From a checkpoint of a small mixture-of-experts model trained on Wikipedia: 27.8M parameters.
Below are experts of layer 4 (counted from 0) of a mixture-of-experts language model. Rows are named router (the router's row for the expert) and show model dimensions 0-223. Each number is 128 + 32 x the weight over its row's rms, rounded and kept within 0 to 255. Numbers have three digits each.
After each expert's rows: "mostly gets" lists some tokens that are sent to it at least half of the time. This comes from a sample of Wikipedia text that the model never trained on.

# expert 9
router:120134111148181123174131179109114166146118132098140085100139131110037135125121151114147128143166072183083119150098094128078085173143191154148110107180168170126205151185104110095141150044166145123107108114159127129130140171156148130090135095142216166163138094093185106132179109148128102143144143127093133159163109133144149152194145135169121097138090138077076110090135151154165134134120095143122142114105167170128110118147142159085133121095110185136116131186155125109120158181101141095151162135189184132184104104146108105152179160148176162099142067139089144192059128166141100088192126151154170141177124201148158136134114129116147143103104185070186136108114117125095125150081
mostly gets: " Gu", " Ar", " Le", " Sh", " Har", " Br"

# expert 56
router:129110145152146095146129166070127107164174166094142123159137086117087135167117148084136125105124133162171164122182146139063143114118136121105177101116135119094176084173167129105084156168095161112109080092140178117136144149158088134138141116127135130104158148169122067140142149118120089206146152129161027087088140097158197240219151128147101070100056198102188171161162125078137093114158141133101159154172085161137144141118135118080102133110137097118153123138143177137128075129145142175140119114093116092131186126168130107130147160133115134148064133083167095117190121111107134123122156068169159102136161104136188140108088143111157124152122131152137130120167129172112074069104
mostly gets: " football", " goal", " League", " sp", " coach", " championship"

# expert 40
router:126110116164139098094106069099128175127102110135099157119124089126123075094103149157117113049173165159233101138117155134138126159141148164105153135126103094087125155127206130153112115154123092176153177094161139115130101162150171104139191105062121113074131080177117149097123128082123137097104158165146189146163143135126170127118155112135071115142098139130157110168148138186053190142103172117145123091171125109171083149116138112109137134111136097131127114131126076164088108167126116120126060086148158147086094120069132164141125192151153152075147165075140137124096105138141183044122225122092122140085082098132164120185129145130191140124143124131164107096133174117138160152052
mostly gets: " box", " cross", "|---|---|---|---|---|", " Cro", "|---|---|", "ienc"

# expert 35
router:177135149129088131130166127151111145149127075109083120137134103130141110151127160127164147157092108110174187158091087175196156145120118158099148138136179110106137241131107189133114119067105116126088133128161111093153124139080118119130117173094158136161160180164113105153154165133212139113089144134131113178133145145130138133065152085113148123225162120124090105117050151172197137111192100156140149144121078095135137152156145161153126118124192106119082139067170106148093139132119119089155106084056175088121114050141150136142124190190112127135091118136096122082069113112111149161131100104158129078158152102101156154126191141171141149137148133044109149116170159152141110108113
mostly gets: " 0;", " |", " Total:", " Kingdom:", "°N", " Ret;"

# expert 45
router:126137090112181235132131126103122094131125063127145091143196199099134084102146128161096181102118132078127105144113159177122175166185190113133156127128157087160161121097115090134181114088070082079121085123061163145122126152176117109113089122076104165114125100144118152143113116105170106098118105130141163113136162113101161173150150082179116114131127159099158113085163114160180144065160126092136171047137219124132154159134114117100123104082140208106160120125153115090162116137166125151091130100124105105157087111105145150118142155135155105163127106120130139138060114170143122171151110164140079127119075132158090111065123152122076197133139182165162105114183112112128172121072
mostly gets: " Mont", " Abd", " New", " Nor", " cross", " Mor"

# expert 17
router:142191075128161071148159092104126102181123139125126116127162169124114129110119117068144104165190063085155148121136146060153142165185100174178162111112150185152113130125073175153149154172126095103159177055150128145095201131093080115178157135124141136179162153149167120154076169157167169084146137107160085121101081140116129128110114083122137136129166125138112139179064108143181074108142097108136150122183101084107092172136129062147099165156162082143097097087148144102111081131123104113117109154145116138102129101082099173091124102123092129082149123163092112169091091097213118134134102132120147152111142171142095112127151127103138102152200140072138133062141146138137219157155
mostly gets: " October", " July", " June", " September", " March", " December"

# expert 27
router:081106132117153127098097127072162126133123146131105114158110112125155086106111157120113113121111101094116115054077123110119211128135206068057130109147183099138132115185112115150164136136116135103092194129116156131105098148125114125117118129105075084171124143139170079128155103137174128116066162103095131094190070120144041136147140153176118126157133141138107115123121149114100117153124037144186122129145077083152134122180124179132082130122058135202117134158141116125164054106111153091143126051195178168133115106176116108168168118162061151098092111110134172103091114167112173124101129140106122120076136137158114125121132143160103127148154185190125149157127153154087216099111
mostly gets: " under", " of", " Under", " upon", " Family:", "w"

# expert 25
router:129186096170084101140132146154132122134093142165086171149098070184106102169195108121122154087113170143096093133075204077132155135081125138139128089165091124161154191178137131144118130082097179146187109133118056141063156038120129155129092133118127104087141188137180142111171098121167162078112093125090157139136146173142114132153151158100102120174128184176125114158138166130089201140069136092100163121114136090117139085139123196131115108182060137095152168119141114132120120106145161094132122162081121187127167123140091097173110139162074161108137114174138162083099156140105165119102149135077117170158141161112114118123113170156081141171162104183182130175112118143174149119146
mostly gets: " is", " was", " been", " are", " were", " being"

# expert 58
router:098188130150078109098127120212099043109121145097132162141104158173139176132146119111128200136111075129161165106088165137127182147080123140174148055168116167160123114126075127233149153164127111142094107128106039130159125132140115118155148107144190048138132119105153193118133174145133137101110136109143136135138203156092119150123137135149148137133169081078111110118184113090137201144108136138059136132134128122122167052095137106180128193120086143145133100115117144153105141158121129152052069117110110162127070099149161138124136129120170152115156142150090139079087165095126081188105109159116143099142134098089094151127126089108094148164182141158159137099180091140125155138132
mostly gets: " which", " and", " but", " where", " after", " when"

# expert 7
router:053074135145111046075168096121127115088140087177126098137159093138133054128164149127157113089118153134128151106192127191174154097086129097132129125052094098102143105162141163083127086114188126161137131099184091118166136165138137112138116104114154172105113168149121096135102173092169081155140160088117178186063138133169185102103119130033142086129133137142088119167164152104141123066119136124091114170157073151190128134170140190140118128139178107097082127122123148148085094033068158067066118074140152117106150128112126098132127116133138169164159151126116168088100117102138125107140120091149132112170124127143093142137149091148112099150142126034110150139130109119120125091144
mostly gets: " m", " —;", " (age", " ft", " 0;", " public"

# expert 44
router:159134067152138150128112177119127116114136093141086170107146188164200124169137134090151127178143129174159136145172126117144123077113075121110109137067127099125129119041122194132145106096130104064054122117120105145087061077130162139125147166125150062118114095111123204079128074135117133149138157126112122118153121069125081117109107123127151143130174126092138085140116143096098106079124056174097182158065088148079194126097189139170165130091169140131100172115155165072098163078123108111105154131087069149126154093152164118160148083154083121112113196173159065116124096135132130168145092144146110154133110100131097131144123126112095160076145125092087115201089110095134088153145
mostly gets: " ==", " ===", " also==", " career==", "==", " life=="